config.toml
n_layer = 9
d_model = 448
n_experts = 12
experts_per_token = 1
d_expert = 512
d_shared_expert = 0
activation = "swiglu"
moe_layers = [0, 1, 2, 3, 4, 5, 6, 7, 8]
router_score = "softmax"
normalize_top_k = false
routed_scale = 1.0
balance_loss = 0.000147
balance_bias = true
init_std_router = 0.0141
lr_router = 0.00112
n_head = 14
n_kv_head = 14
head_dim = 32
vocab_size = 32768
norm = "rmsnorm"
norm_place = "pre"
norm_eps = 1e-05
positions = "rope"
rope_base = 10000.0
rope_fraction = 1.0
qk_norm = false
attn_scale = 0.177
tie_embeddings = true
parallel_block = true
init = "uniform"
init_std_qkv = 0.0303
init_std_o = 0.00713
init_std_up = 0.0303
init_std_down = 0.00713
init_out_by_depth = true
optimizer = "soap_variant"
lr = 0.0025
lr_mult_o = 1.13
beta1 = 0.95
beta2 = 0.99
lr_head = 0.00551
grad_clip = 1.0
warmup_steps = 200
schedule = "wsd"
decay_fraction = 0.756
decay_shape = "linear"
final_lr_fraction = 0.0
batch_tokens = 131072
seq_len = 1024
doc_mask = true
train_tokens = 529400000
steps = 4040
dataset = "wikipedia_en"
Below are experts of layer 6 (counted from 0) of a mixture-of-experts language model. Rows are named router (the router's row for the expert), down (a neuron's output weights, with its number) and show model dimensions 224-279. Each number is 500 + 40 x the weight over its row's rms, rounded and kept within 0 to 999. Numbers have three digits each.
After each expert's rows: "raises" lists some tokens whose logits its average output raises strongly, later layers aside. This comes from a sample of Wikipedia text that the model never trained on.

# expert 5
router:546533476456453543504490508504481468410414520486560467525489517510506511461542458531488475544481474524548465532510484548527498518478484586469488508548478522466455537574
down0:525486474436446494493469611515531438529493532498540445489498558437480467538496514472495526516470473473528513441542504542471510529483518528490543541537473523450522533510
down1:465469478518566483514543531483472472459479493513537469539519531440518542527447550507490499460494471509490507501563421552480555511524494479480470518531457517489447489543
down2:517440529389525539523583523523477582540518501500549602466462450508555560486528471455492505442560524442487494482442502463533512514461482555574431518575528519466455471492
down3:430507510463558483480492469532497471484545503510459491464553500526519390481603478497533473483527514504479490485506440485487429450488492522541530481505457519537539438503
down4:493466454488489551463567488536470490481550484454484612557433435551431425494515552462524575433480476499420428513520497560478464498530550498520498495515535502470530517508
down5:455537523517505526517532534493474450439480490541426467584545441512486546469442496486488502508454541493522462515492535434502469461569495493489502497560494589528539530494
down6:516522536458531541588477473509481532516463537448444476461446525441463547419505559494578478497505492498508500573410487482502528516520497533501518473509529484470526506468
down7:501478551508577480458531464494485510493514492533504490513468508468476572464452458504461517448492510499528492511422517461525453500496463487557460536512504444439466535639
down8:490476498502498502450420456514512575522537585460443512509458481425501569462501526492512439535533509456472577499492579482544525513575447463446501531415511477573504477483
down9:530470506493534471498444458564622466515522436499474511468467506453510460500530536411502539559468525542501515520571529474464450495496508424466442449503410428555519415493
down10:541530491473505446506462574478467503473522492504485470568488571533510427545506512504483591472529513499490482449564503508525540503397497467480515477530581583432478532546
down11:482490497494499480487514494480512500476472467483557572473445480447424505427506477563425550484458501515469500487514444568481516522524507521505511441524533471505452520542
down12:507519480536504504460483532476483476578505556533490530481493456575608503506465539544481477527453527452592485499577524520553483428490524496531499495534448471514530509514
down13:507484541499472470487424543495501474502544485499519503505505491490501473484512451495539476432481521459580528452507463534517549467420479561453471525512547543526534460468
down14:527551480535472471464474452478442430469537491543522511488491529589552454532510504551533524507545468474464592471530523490487464532510487482469494511441506516565495478451
down15:548574518515469481514454477483503473468560581507488486474539591518492523559537498542562542548478499468473481459532527496513528452496495512400522480510479469492554488467
down16:495501475463440517522539463495470473472568465492504419524463456529562467472474492486556481416509474536451553511563509515488441459532529521465564558502532545503509455489
down17:446464528498490484510451569435427553440458520440505514506476509499560475538488477511464499515509467491462489456581519510508535560492508535487528459469530491532516532605
down18:523456508524455500443503489581499555485448438460507558522510531459575540471492571505500528550535503504492537496414479525511465466494486524516430427504521535526445482568
down19:464525442521491458528513421494497498493537512483470573514520545603513512466482500475476507485514454511469481519461548493523436507448563512536454524543513508466527478488
down20:499458553460408490478452561551491481544445457458543435480556493523550491498531457514519472574441477455578570510435553527508533443533509493522489486481531456478504517431
down21:538529470542508434572497490491499585509510480492604515471493473524600467487453569526542561535513598515471500458469479445576515494442518504501507512495454475476585503500
down22:490521557521481469486546497502546452629527493423500491462554475438519438488491506555489562459521508534480508521498430578526500446447475482504500447397496513453428546467
down23:476542518485549491524509545478489496531495490582416515484501469445531525551511502484483479491535589508480562508594495475466480532520444529524431473459478438500480525464
down24:516501515543478494513527473496500543475499488448534539429569524505498521444495484537504489478425473397451464544439490474558481462473523495501534491436538552432479459481
down25:486426377460548501445497548415524536479492557497456439516460518488582450513495583454504452533533533469545453558521505559485514474498514504461497531495480509505512491519
down26:477471487426489494503514510504435567498513475524516540519517530531461527551430489479507418495462533464481479507469502474520517585471493490477473444502517507531499531473
down27:460505546421449528396460495490573468496469590467508499503548550482527446472537538489500470505510517480484497502507478468508466433486449576487464510494537494461537468507
down28:464459472554500545420483517426491484513538560466516513486461492463517559504529425447479500579449538479580501487476501496539483533534491434524526466473404506479507543485
down29:476528521488419503538569489461515452509531492529555599511506564484485457578516545515432474522540584534549494513596456498543504466450533464517466465506538493435480584540
down30:468464477462489480549562516509498512479537504548504453444428451513462542493469494480505457537416503547519403463532490563465505520513476574511494517512489500535513465478
down31:517465524526537496495539487498503460497408483448485428503530480595448514519534459486482515440432473454536510447493495503494549519469494451449473445454511515502510479445
down32:501597496469462623524486479542482578475554491430605576496576513530547424502423547486481490519459584518489527514518494504497516493470438533542516468505555529483538540545
down33:528535470544455495447526479493532507498526493538450491461438488480430468485485472499598504492437472559492583475487490484513475487446523468546522515525507450432557589525
down34:527499500464545434434505503480495515492526479581440452543509482466443581438548559560491527476491412484526500506410525518484441487479498459462498489533471497529586520498
down35:519496541525502509488491448536527479452533520596613475540455516519466522500508515518508533513460466493511579478488457486458479534481496467455479441527512458469549511482
down36:445523421510488473460448554483482550468517487519464485507525539517469501451521391514546553541486479527543492470491492516455504426493494531422600531547521470512461487489
down37:499524522534500506580507492505481542463574459509557478517554524484485552440359440474480511464505516454503480543547598484447478529506474399468518478466459523456483522509
down38:485536506499499446510432563506462541514479458494529549557470491479483496487534462466466569497445514495426499502502486500491556422519486516516497433501460457547512464529
down39:541475491495433474441511461505465488513513510505475548486484555531443460519532447527560501590446553515415518527510487470506427478530433513525512567500533468486544489482
down40:534537510536492630482493531508556486484498501567502502569531492477448458548491547571534470493531479505534531496486552539482457561414538532529474486511500519491518405525
down41:549446476525454438500493523480523489498463476411431535442552513488533518532585598607545485473546508459468532506643516543460560480536475534495537519469485470446533485505
down42:541565499479483488460522419613514556511458497462447445413521443484512454530399489521480491492489536471533526469481475527505498450481576489480553487567479518504538510490
raises: " The", "\n", " In", " This", " Two", " While"

# expert 10
router:500532447485512534468428556530478524555452562484433437482506478462511537477483521473476547466498535537510510572441408535505571451540475455535548586472502559500508505490
down0:507558464534556564533529476530532562501483496468444464505507512538459549492451446519479433478559500486524449478497509528546403477506490383526440462466498449421471491494
down1:527485533519536423547469494464531460529523539558475511496499474452515506486502496499488469540535524539535520554540531495487540510503515514522558408464500479425548512552
down2:504520474514421477509519492483452548413470558441510420451467501504496515465472567518537520574524537475459548563514442461513521504493415481408449532430531526445497523539
down3:534527489428472559526457518479492487450528488498491491493498503557509597480488536559572516460527517464498414501504566493541491469451467442552465494493526415656528504441
down4:449506484510577460540492421501493530445515466534463465511557438480551452482497520532487442515562512519461558395504483453481522489488461500567596467558500495591492541605
down5:491460494541468499513407524564485497516430458560490471516540505448484435455601471535517455523553512515572494569523493431525448465520534457516526443546513523451453458467
down6:551530547520533502435549532423488539479488470538473493540481469519498623562484543506473523526472399565516457502514424467557485521488493596475468491464577527513552517470
down7:519457494577507518479488545495483490475485473428510510494524520444475501501517532510557529558553543496485520456475561562467556490586544465478476515516489503549475423566
down8:500515457507506498586479529528514511522540474529519607483559481527511508516520513475432436575476455479470511490478460566506525498526429516551504539518443537438515507560
down9:426495526473437558491419508445503510449498458487581488496539447539447493463505543531550473540472598425513548481432463496501434510439520485447558492470496396481454574540
down10:510526561480531463501489462500428477506497559483484550495456482521502511528490463534543493462527517427504554379526481525528524501537510490546541516521505592530511483471
down11:538441454432513493600524549491495563472500479515528603471488484528512523500435541468579535501529510514529520551453518506473597509534542491553500515458486454531495610468
down12:536553574528483521473451445479531501529493493475509489522564523529428516534560599477444495565472475528473495392498529516550507481499509496453511427457498496566451485497
down13:501554535477496564511526497518514538493483537502441546552554469488387534499511503547507495496570494485469500526540454518515489476524497503575503381538435520483480538510
down14:499482463476520522452515545514583457490540464495467470440517527492508436459599441521526433526496523453473503532493534517527466513515481535530551542519478561529548559550
down15:457542406475390448532469463530473459405495462544490463500518492524492508511543472554465501523530459507476520503482507444527519459499528474542471428485481518514488545461
down16:532460460504491439517455460532392447438524533469570445436491508496579506468538500508618432468427500501496505506532475526505507458506519548482450509536569481491487461525
down17:483481501469484542520440476521547509485456521483517505462496554515573537457532474515505464562462494451456503514508484532501513506440422429587511494478491411502465486473
down18:467546500531466487512542462478494503524539494501556563547512509478483508483488558519493573513443548511547531477440471516567484442512463522499493543483490500522500477489
down19:557474540409588556501492447496508517571479464466534551503501523524452517539468436504528483461418547499512543500510544520491528492422435483495484494484484531532427448500
down20:556486470509544498542599498494445524472484476585475528561428506473461504504470516477531505458529557539520510538499472485504501516492495511491490539512466501539556521498
down21:445507487478508513546489455498434483545443505490443441472542566511512456461527441440414514521443473436453410503453470532426463529488489536474559523423567539506527607494
down22:502435428509498550516522564517481413449451440496472531569474431548474530421573462444580490493487575510494476462493418562510481497449553450499467510455477532443558517477
down23:507563478420401550529552471463507491573458552541599515519568474468467554456497492418547515517485482541582565550476512442505454472460517548518472559510469520568519472528
down24:469511493490504506575509502520494527436547523535536537480448483512535503450559532492502491515518489450497539450518439496457488469438511521471511515587469507490518499472
down25:479454441482484533509515549475427493464516500521421555530558485518535459533566507501479506457517509464536525511534433554510457514434513588511533540564498524447546486498
down26:524498557441464479482503490492510542524544447468489467548532465452509490577457456475489624490459412487507592456504430451510567500486463494428470503417501462465536540596
down27:523451514413476437503487509566561441503534566470502505530476468502522478554444530499485474474487447559512558502534467543514509447522406518520518564475519500530458494437
down28:502498596478568457562555535446526560524484596492542484442492485507478471413417507461505499524506438481440440449510476434513503524586509510499515485561507468534488499504
down29:452500522473525534442427556481565503539474508489484593504537463526453445493538495504421520515490463527548425438492491518528459475521497525427558454515525538430509587494
down30:501468518463551559541544472481540483494519476570436443490489572485525422480535513576536483593464495501457501555505555595509494419444514436519465523528555489488445551511
down31:510599459548492488463446445499471436458557452463480585505479539487508475562459560438524513431464512438505475516535556508520468527578471484500449508521515468515452538538
down32:479470512515492550498499613566524503467532510502541549466430519457531494528596478508506576449551501480439453504582577565528572443502527574495489493491543476507432492571
down33:482472505515511513474517446488574482458481520490492483540464504537484538485502531478560576503478444495475545487550547554459546539462483470475522473556502509549426530504
down34:549439434521535548543550544565531533551495431486487457511525517537436489530461492519534511509475482528481476478559464532490514496553460452399479445497500509449488455467
down35:450516479433502577501476470487463544464502571565385480528534538466509569442522502445504485477544491418533453498462525494520474506505519532517413488517488524542479550502
down36:416431586526490469485507464496499492433529526566512473417570495449456505600532479441518553519444532567531490560518447373487489432520499411532526488448527520518520525577
down37:497465504498533479578494478493538488480523516457510480481479531537495496465511424554396488459511464531590487433530538527463444459527435551482542468469524525555454492466
down38:486472455499464503437510516457456442484532535530542525506497563503575537519506494576416454466506512553496531457536452501556414532458573527562508531460535488515489476505
down39:479528447515481448501498569388563491601497505539499536516502480489514523512497554401469468488507506451492399466527546504515511506520565511511497485514463491536544467441
down40:494484578465507530518446507570535516501459571559540577485463498463481549502529526482534486559499433459459460502496537511470525472473510537495509474494608505450552515537
down41:468474546567512507495462573443439493429463475519446536538478463504438504407523459525490499497509486514438524495462492488524516548523482471546515467489519522347502556523
down42:516443513484560469518457545491466461467463490522530528445513517478532474554512561531605480492466530467509520535506469469490521524510532516485510497536518516451443549470
raises: ",", " and", ".", " in", "\n", " ("

# expert 1
router:532513581502510509526516463489544519530539489501495517440500504510471472534441561494547573503545534432524484449532560540472465443491556562528530566506506479454449456441
down0:543462486520583503544543488522548541487574469459488588474498477543490453516490457519429481475534527488569501536561596531522486556485503550534543442498499616466501528520
down1:538496530570493498540483556567536462511545500517505464508453516495529520548499482488533504474501627491588420495533537547488465465491490567488526453433500473428531528480
down2:571526518491479441548447409575529561454475554475476469549460458501533544469469526426472407528461513458535480450456503568497519572555541426505510484579495592478439505468
down3:486524459503470462514492526477493487483471501474520510468575585457559447520538537470506504489523517506538545500577549503525449477459453488559497541519522491471537527485
down4:526429557479515533525524471523479487542555534439479552538516577530558483504525521496469462508484496521523488460485479565426488448501473516518408493436463457486562497465
down5:479445555555532450510504465532562483449495460511483493528491584522486456547497447560493500481504598499585515511466439461513483483435472515498493564537467486500515497543
down6:449435497507541430511515518582386504524444485394484535541524447497551540508522464523545545509524394545550529522484532507452492433487536470513537490481495517488554457460
down7:448550507557531506490522519543432498438415518481534557519483481479514557498535459487458575487519563523481482528463519446517450467497482537549488537536498506451526455479
down8:535502494483566486478565509423459525506472524490516486494511487514491486564505551422457436518505501467533516460503501522479483523491522517505472513463467515405517522561
down9:513490470504475490500487400496530512468531481481528471405546513480553459514464522522491507578552496543527467506439606545474482568490464496451460457477478543519513576505
down10:548558538570500509453542521502459506487535519456492499532478500530549513468508474512452527481515397473454549530501498552545430536493519537476503527427513439541464473493
down11:440522495552444525522515487462566568508430439503476505588501520480467545512531447466529499488523517520516511514512508445533452527511534523500510500494510426454527508485
down12:510497483399515489438446533510547570462468517470422480473472540539494466467441470499481537514527527450523460507530548562552507396454519528503487499463549478536454486448
down13:458487494505449458501488601575491501488494555519466525523466502463504436563533394489498452473415488513520475516564480551539552496478510531465468559533598527584494453465
down14:511450503510483550467511609513479425461534489450534519402477528458526477558579479513461467419519444541513533543523483477494533582462501401469506475496481540513439567516
down15:497533510466458478527519486446484480429542491606485500522534498479427475516559456545489490571517541556490504495476495524499473484497480473506489521502473514474479484487
down16:516472471498514513571536461507500612524500491547491533542442542543450508491547516502468504569472563531438526481522507433539442400471490516521494494470534442438510476401
down17:610542490550489466473456517470523515522510515444498422442517539538514513532514530515526533512544517502518512446449552544491588487391456551515497450488499474494505518593
down18:507590502486434471499548532488565538463467557492492553547526524477570508487444619483444502501481478562478539516477477437471528468484461497437489447469452473484514464493
down19:485504434450493538481480506453602548538467500577485503481517502456443534560485526534488440463419660443544528485495498475518553515526449477514474507540452516458495505485
down20:524530476535513532540458492486520515541534607524499558543506513508488541518494510527523489525440313603525556502442470501512456481518535564555474517452476522490512471491
down21:545491539555607480499488536461488473520535512495485491451530509485502494521523514476557483522524378575471450488507487504486509486512511486506508440504540578532523438484
down22:502544413535472602478502491471474569490547486511489533497540492481480482489519471501579536557470478496560537510552508540508456571474483521517563540432558510525425524480
down23:478507431583561496472439506543431599488517527518517512473527476510489451547519380477374492517460493533547451469544521487488519543607521540513352488532480479612473462524
down24:418550465525491546482552457516503478447495457509540502498527445535533561494547511470509512542447512440455492497454521499506494459574480560514511544551500526510531526449
down25:482559529468602502511456485479561503516436428474521494397431478493512527440526527513474513424533544510479436462468551483466515513566512484463562525467484547516510455498
down26:545493470502516496451487527463481511524492476483560545520545435496552435581505509517488464462464476462493512484419520563498471509498491449439407542468429629461471428490
down27:502465592546526402578414583457456461445536493513525502480467563512495493567491547489412482525544447520501493505478536489483498547539473511566479503476509466458559501466
down28:416479520473561448550564535521477439564514507477511456526433456503543506473502493432521527428487490601514551504490464429579496530558465472464448540532512419444554520511
down29:523503460482524501518469478510502460483538487421543535442434420489515546465505574491490489477518524542505498499504545482518434535534459509520503478486501494483518538528
down30:551423532546465601442500447521459476504479439437445525584502468470474477440505525435448517503577452455520516511531550473460463507489450476481453409524490578490524419543
down31:483468536534544518580551508401553556501525451410519552491498509439554486557544566499531520457470532522482529492436465541545437543507473496517495519459473490466509502490
down32:531490444464430490505474463546505494441513475456597549432560484460512545475524538527518576514544564543552507517520572505405507524519545530537513473474463463421421452491
down33:493447535492505481456463549467536465481526447553502598534513456482516525475483520503518550457527525486510477567449505424553474475539480491568490544442577438490504507569
down34:538545492473502488514557490457511442512476511488469498430470477484542535505467452500541480430419571468518494535493494460488492525510479508519567508492540522425532489465
down35:486455491516471459500472515462480478508492528470509508533536486533469476458541433448536501526547584448537560601496481506542490500472488485425497492461553460468536489489
down36:489474495526452484520465475530488516507468503507491490531476475502529484446490482605477489454462437456535490478538559495542519419492522544449505476504487554468422466543
down37:504524507519519516495497479542472505540505517493600538539478481485521518480562443567453553491467523462492506471452483540467595519480440504424457467582474515504509474475
down38:504475525513496487518513481525489476541502482478482515489462523505467457446526524510540480491501486478471549440541414441508451460508493491499468482503495486487468481470
down39:493497486540504478415506482547545582522568542546491476501483454454494618426518420433529504422427433510449454497503464530450489434598459421517502464551539495540457457499
down40:549447497483553510525463483515479443464508477527544513511532530510503512492464487501440456499480465467564511465477502545472503482434475470490507449485441486487488528488
down41:452565531473533553483511551447496604470547512532531521566514498489511493532567511514542540566544464509625518464509533498481489440511525552525479511602488568512500488502
down42:536495507506459486494480452497524564532512505499571517530464494552526426507460471442470464510449625515491479508503506474549480560442448479568487517521508492520554506525
raises: "0", "6", "5", "9", "3", "8"

# expert 2
router:497471453464512386456472505492449477462456537512486529529508523420470436575446525494610480508487495481541511535429487453422546499524549489495451462490533551531529444524
down0:501533475557505464431527548528511519542437466495502554491569419531493572560502460435512462519464498520521579454493514385455511588515502482478463516542446491506484534517
down1:444535528444481479511497456423392448479474442470526508562492529479516496411526442451529538515456513482508448460562465484470541519551546545480481538484454536479527509456
down2:521525505503528537483532450504462483446525500560508405468560534451476531511489502504560510525482487483520500477474567481468437503508528518490483469482426586545439458562
down3:484494520470464525518504466507418470510501489454554488505458533515470473514473494439437500500437511497540562510490464515538536459528458481537446458582514460522440451554
down4:551444517551501528489529457468494523512424551390443402489459548524528508558423513528537518575519516453469482514455532525461495479534500511482447474505518521531451495483
down5:543509489474500499501527498456516462527527521422565440415558379492488528498489502434536446482528495505508513506510448521491444449524486534502545537545465445540491483478
down6:465517522477497536438583529428489537539521572458509567453511498533548366431461473494572490502452463470498503510497568493455441488462507522530518528497530432524494548485
down7:536485494534511540511533409528477487510568489529546424465431489523499536597551465518541505532501477533525473442496489536555398506504511463490534538551458552418532536509
down8:423683532509446435482549478524523460473503494516584589501482558482499521398520483513536463509520547507527513417519500520509475522466526500555481458545575477512502492487
down9:488531515427523532509500539516520487532553494412493490398458507546539496456536510488478513474527520529494490403604441507556486453525489517518514514427486533536541395545
down10:461441494483473557505484516506572459529472521493488509539508433571484532478484515510467534554501432595425479453521534541526448475486500479507538541386489542449482484517
down11:510477497470495430449511519464550552562507512517539524519548466474466427555564448488553518553546557527498503454514533573418493439503541520507482540450536400544463462540
down12:427584533511493516496560544500533534558496503484545525473481524429480508496490486523440446457519440490499457447607530474438564500515570473480430473408504474519537505490
down13:602463506526522486533444432515535462533497444603549578482538434494423545537430463476477477469492560512495522521569472487465474478519509466559491572496575499572534448498
down14:570496413491491460414475559488481535486444485482436514414524515495537550467481500523462537492548439507478570511507458532480513537506470487537466539576416527462520594511
down15:556516466521534437493428521494451484472567418458485538508583502453444506503470533443547521493522472496504485519517522460519577513436472493440503495545465502477426499505
down16:494519471538478481572523503498477511501498486408482464508520607481509478430497473530528442540511478546475549464497513544433452480559528494474472485484601557525558602552
down17:507458474515512474475489548517528490434440513514496407420520588461565457547567422473529517500558508460527461446458526464484472460519533572489511444440515486530486531500
down18:505498467559511507520593555506506535525549505469423464509502540485544476569508540608489563490545523453522457464515565500478500492417559508453485529476532532379510481510
down19:482502516555479424482542555550501540503493494508510482489440467540462440514510494594492503446553502474551448457494453525437489527523516455507418538577592496546481477508
down20:511474574443558511477518539504535558465488447535496559544516495418467481527523419594461409475503481540509542536491417503472447471420514464494507492546515476462446461476
down21:469492479485451548493488480560510484503436518516517505556459483503500479523524475516441569484512492433487459492493518408531445440535466634430420546516492497524497528514
down22:503446478480468473450485538465544558465493570491499526542518484558537392506571434445464513497480512505415526502497493477471454532544463495496551474488386465518496521450
down23:488580486454499559531509481504457516429464497481485501527541557490476482564516521554497519509457505493516532505474550515481482495467442590479509481492541554438528506535
down24:454492493527511563477416532522519391506524434557510501505504466495578460464521539553458433500460501495506527528502476434564448497521524480445444520485445561492446508536
down25:491535476387522446566547543462491548512587504520436501454546572553519541427519459452462513556537515492487540452553475527542550490478521507543498436529491481478468471477
down26:461515548487539471474564497527496453475460508469481473562490547526458505489521517414449481477534538490488465433441516501516520495486505569516521512458550521471478506463
down27:507452507512444495538530476495506492528515459561464509516501510484461493476606588463514509499469480508508530554581571473490486504498473438509570513487552474545463497449
down28:496544504521478505490500443509438448442538507507457477510499526499478485533509487570465455480519502535475505501484475492500563487538435498517471549559537451507490455520
down29:513479488543544474484472483571517532479515463534480526470461439536524513445488554454452563445492468560523546519469467467521503515462435526497538493548414494485483457542
down30:494447470536451480582498485507543410483557490453512468509529577455476482465505478463577557475454503512433561452471512496508528499553511432475499533529502463524509455505
down31:509523449523519492538509525503527449453407427481439500526547511532534502592466446490541491431525546494552545498436463482576475410524518534479543477510455484432597499517
down32:611526480464523564488523490511516430499529484553561490513535516572459503525579497522501480524513479564539480512543495507473478440450509535511597537468498547476478462559
down33:471472484527592509499549477557473486468479501587458422488501525460520463461455542498547537488460504491570501499468473540435481470463455504441521434473603517524469453556
down34:532561523535536518481489492446484549479457493454529421488546453467511468509508496468542526454502488570509433487472496526468511515576492461536450479505526401540525450577
down35:485525444530534533541491561457525426441427470499526515493538518479519586537466493507480497445506516539498548462446496508502442517625480473517537455432533519519500472517
down36:509547505535459562574505526492434488441460463506541424496495483465591583557475481515514474392549467487491439527483454468535527479478534527501584512523503527496554522465
down37:520539511494492432491508515479524505435536508482535475484499428459494472460467544539568495477516561505477514593456564556453560502482526530432489529466497523554489526561
down38:484452482509482507517547548485521433478474518488530537490565473499523465543463591495466556540509447469490522445506502500471569514456459476505489504466475457497486498541
down39:460534510489502629504496512478491532415447518522455440466535542486535529491481507533474491518514466531495474451451548457426530492545487525530504497454499467494561490455
down40:461488491529616565449494417533539420504447502535479486437513575503522462524526547458520513465465503522493560535545464506513404506549432542497546483461540456529515438515
down41:500503497491495523536455524489471463523489540559460503499547444498480571530498510526520462481486465538387508418492519458526538500519475507514509550429513534522594553501
down42:535524460558426539514529557508550443438551487537469515390472470476437536562523466544491580518578416464375480457497581511487502469515465561548489536523515477487558496449
raises: "0", "9", "5", "4", "6", "3"

# expert 4
router:530513498528498508453465491554528503439500469492434510542566461570565458514551524530545520462499473514505545487534506494467484462539436472494452481458506447531481500493
down0:412464452519462522493457521442475493472518471492566504517535520580530480459501600439468510542489520501468499517549462461510499532499494488479485495466547465567482513507
down1:471539521511465515555509511573476463461463477511488503512503558481538581500453493482515492568512562469535493460580509390541510521514463583533504505499513511491533542517
down2:451423455531555557506474503539446496476500542510466503452526511480558549450461488440459505563492478494446488534501513461487476346569528482480491479472478505520562490608
down3:462525544518499550416505526476491448504507542401523455516488504525467448498535468507500421500501456510491441543443517453480541463508476519552507492477560462517527472512
down4:498535439551530499493524515483476530484464509425481480537513545470512525483430467425463436474481503590441531460502560488498504496514585544453554460442546477570503528549
down5:500547444535445496490507463459497483528484500519506503527408518478500481493450540496545491431486507551527466523543526470536528473532533467536536455480531571430444500518
down6:473516506479433488488468532594451448501560490424511482485470526479575437470562530570497533529426480524497562467571451536492469546427434526450482520505423543502491559451
down7:493556550516487539515525433536524528477536460421602462517418539509451489472572497484544487542490504500576511461512565505538528527533512492468476547531512586541529477528
down8:526518499478449480494487542504476462541488416460555456426504512506545457553497433579436479541473464520464551487499509512499485534531508508539486430482531426445501490437
down9:561588492520482510525466463484511492525437484425501502485505544502511524562489426577485486540522501442483501477555553487460529490511461516534504533529536459551521516537
down10:536559531463562510530549486462454537526448532477459507497537521552555528475494571532545501531471519445493440496495484541541429452468545525466528452411524471457506421506
down11:450515427526499479490507503569439588454513508506476524515524531486464492511572500532514469536537453536491508489541494484491534478493541494593497486484549489545522462522
down12:434525538470488500524442602508533527521540490526536536484469516531449441506598537465523518442525541482510525507485469510423413537497543488502465522473479455510466474525
down13:503483544491503466455406437533495544465555506486511445553451466492509525550506476499457457478452479519549504533512521511495511473480462594506510460448511515493527519541
down14:474516520423506552463490567503454520546484510504514547448545480541480515476532522561495503460511490538516529481550534540423480504457474478515490512450546462508544550401
down15:507479506519479506436474430533435437466547601434477511541520512495517477418492498544543465490508518486542513491474495513548492505481537422500511476507480416443465511542
down16:466497487547496477457492543567554465471556488523533486547522513533505507439501493485571462537468462504489475507475494507447509485469514443491524507512538506495523457530
down17:520526469519571504513548553504513484526502497509444519503523434483528481542428516495540421546514475453510450528511454469415518515520560423467509499390468533482548449511
down18:534491503493464429601499520487524460465533519484520485568500534342465558478500488444447491515508487475542490519575481550534519510512508477511583495483521490479432545490
down19:487555549519455547526434516527447475543550465488500573567548551423538490455496582454490522493501538506529488477572500528451458441469497530440403496487511451466423487533
down20:402531548543539523436555448481492430440519525512462553458455555518539502493541465498542510490487538499521503424532508472487587475523496486512471482463402469481534560520
down21:457492527477483521456609467577475433476521567506500566506501514546519552469449539501398444519505523535577511469525482503531539570513444536480569400531438539516525530430
down22:532502556523423520480457487456481465502543484508528504433483506498554422522503533599452493505513519503495523502507502459467489503532506471565472479505503495518512528523
down23:560465473479535475476550534508533469465464495530526483471512524460466533500421502407437546534555556536412476518448519452453535530478493506516506472475488477540448575434
down24:539465541467531470455470479488540483486485496546479448519466448480538500526523523453484556493511501506496516505551510576559402464544510517525511473527509621568502479509
down25:529426542458491517506503522509506412469486549454519429542541568501424507567474544571519508507500506547508520643488549540560498490442537477497550469530525533482499560563
down26:535471523512551475531535461553490466527518437497503549442544559515547471573459523523514524497557462450471515482500534513471533556527490498463537423513520534472521527557
down27:537520525452473480473555514546568537524511563500476423520510477543513519545518468560526524492508499507495442483511513448474540541448479539554456450541509531499476572432
down28:531554470507582536484432544562508454433469548468531476499543489523503514520511519516469469517474508531520499506506455528535471499484452541548633521465467513480457488520
down29:514435527482514464533514539462528528546488470557498587425472508447498511511496469519588530457436497492510517479560512542569552503548553499541525547457509475512510489526
down30:493463517467479438500485554498558559512548515574503451458412470501516459527517417524476464453475478505580473575524517557595521493471505566527526587579455571504512513538
down31:534551476510516541454487501515456541540505508433538532474509513535484480490571466425534520504562479474537482532522501484457482484487451501535439591505520540464495451532
down32:507456509456507488604535480440483536522539479514492458494462454514549508528466433475497476477491403535511475448531489477492482434483465492518452512511495477502551588502
down33:455484511448446404473436455489478458531559489546538517513574460527515514507448503481489435449591505552502476533514458427486585522534469488496507467516526538539557512476
down34:455530539467448443491567539446480487509471494507547466495562472506544489439557481463436520435518516524497491490498505426459464498505435423506469536495500495505539521460
down35:500490493527492553431486507518508518497483547532503492455488462505432460484458501532525489521459513542496530546500519522559452506456457433424510531510550498563450482515
down36:471467519508472493414533499477540466530477559440535513525522531495414477524479511519515535502479501552574432523537461495426536480440499518487527482482496524545513495448
down37:464522553488536457488510558478461506519574464566473438575514511396443441500532500538472477475542551515482488488465477558457373491440539450451445523503564535492535474475
down38:408546510454549467531491521509533483463588542492489518529456505539506497530457523515486472415494533510473518524492499472453451538478470432462521483542471530559526490498
down39:557467488561491586527467543495489432537514420515495524405522591476516482469514513480467509466501545469503487457541475537532470519506518486479496449521471485452530486485
down40:453483457589566498512512522557478481471479447456543573472476538583434457483525444514446402535505464476462507488484471506495590462515493499465519475511515551507539457509
down41:419470470486548578480571499440498497508475469450489468471520545482534472533505600515505494565463524588495437526485489463452482491583571530474444498396480497470542493469
down42:544461561470482488492521532510501531536518603526501415488438481439425553535459549506429490504537487509498470451455523500519544537551395557514504534515492473519466493499
raises: "1", "2", "3", "5", "7", "4"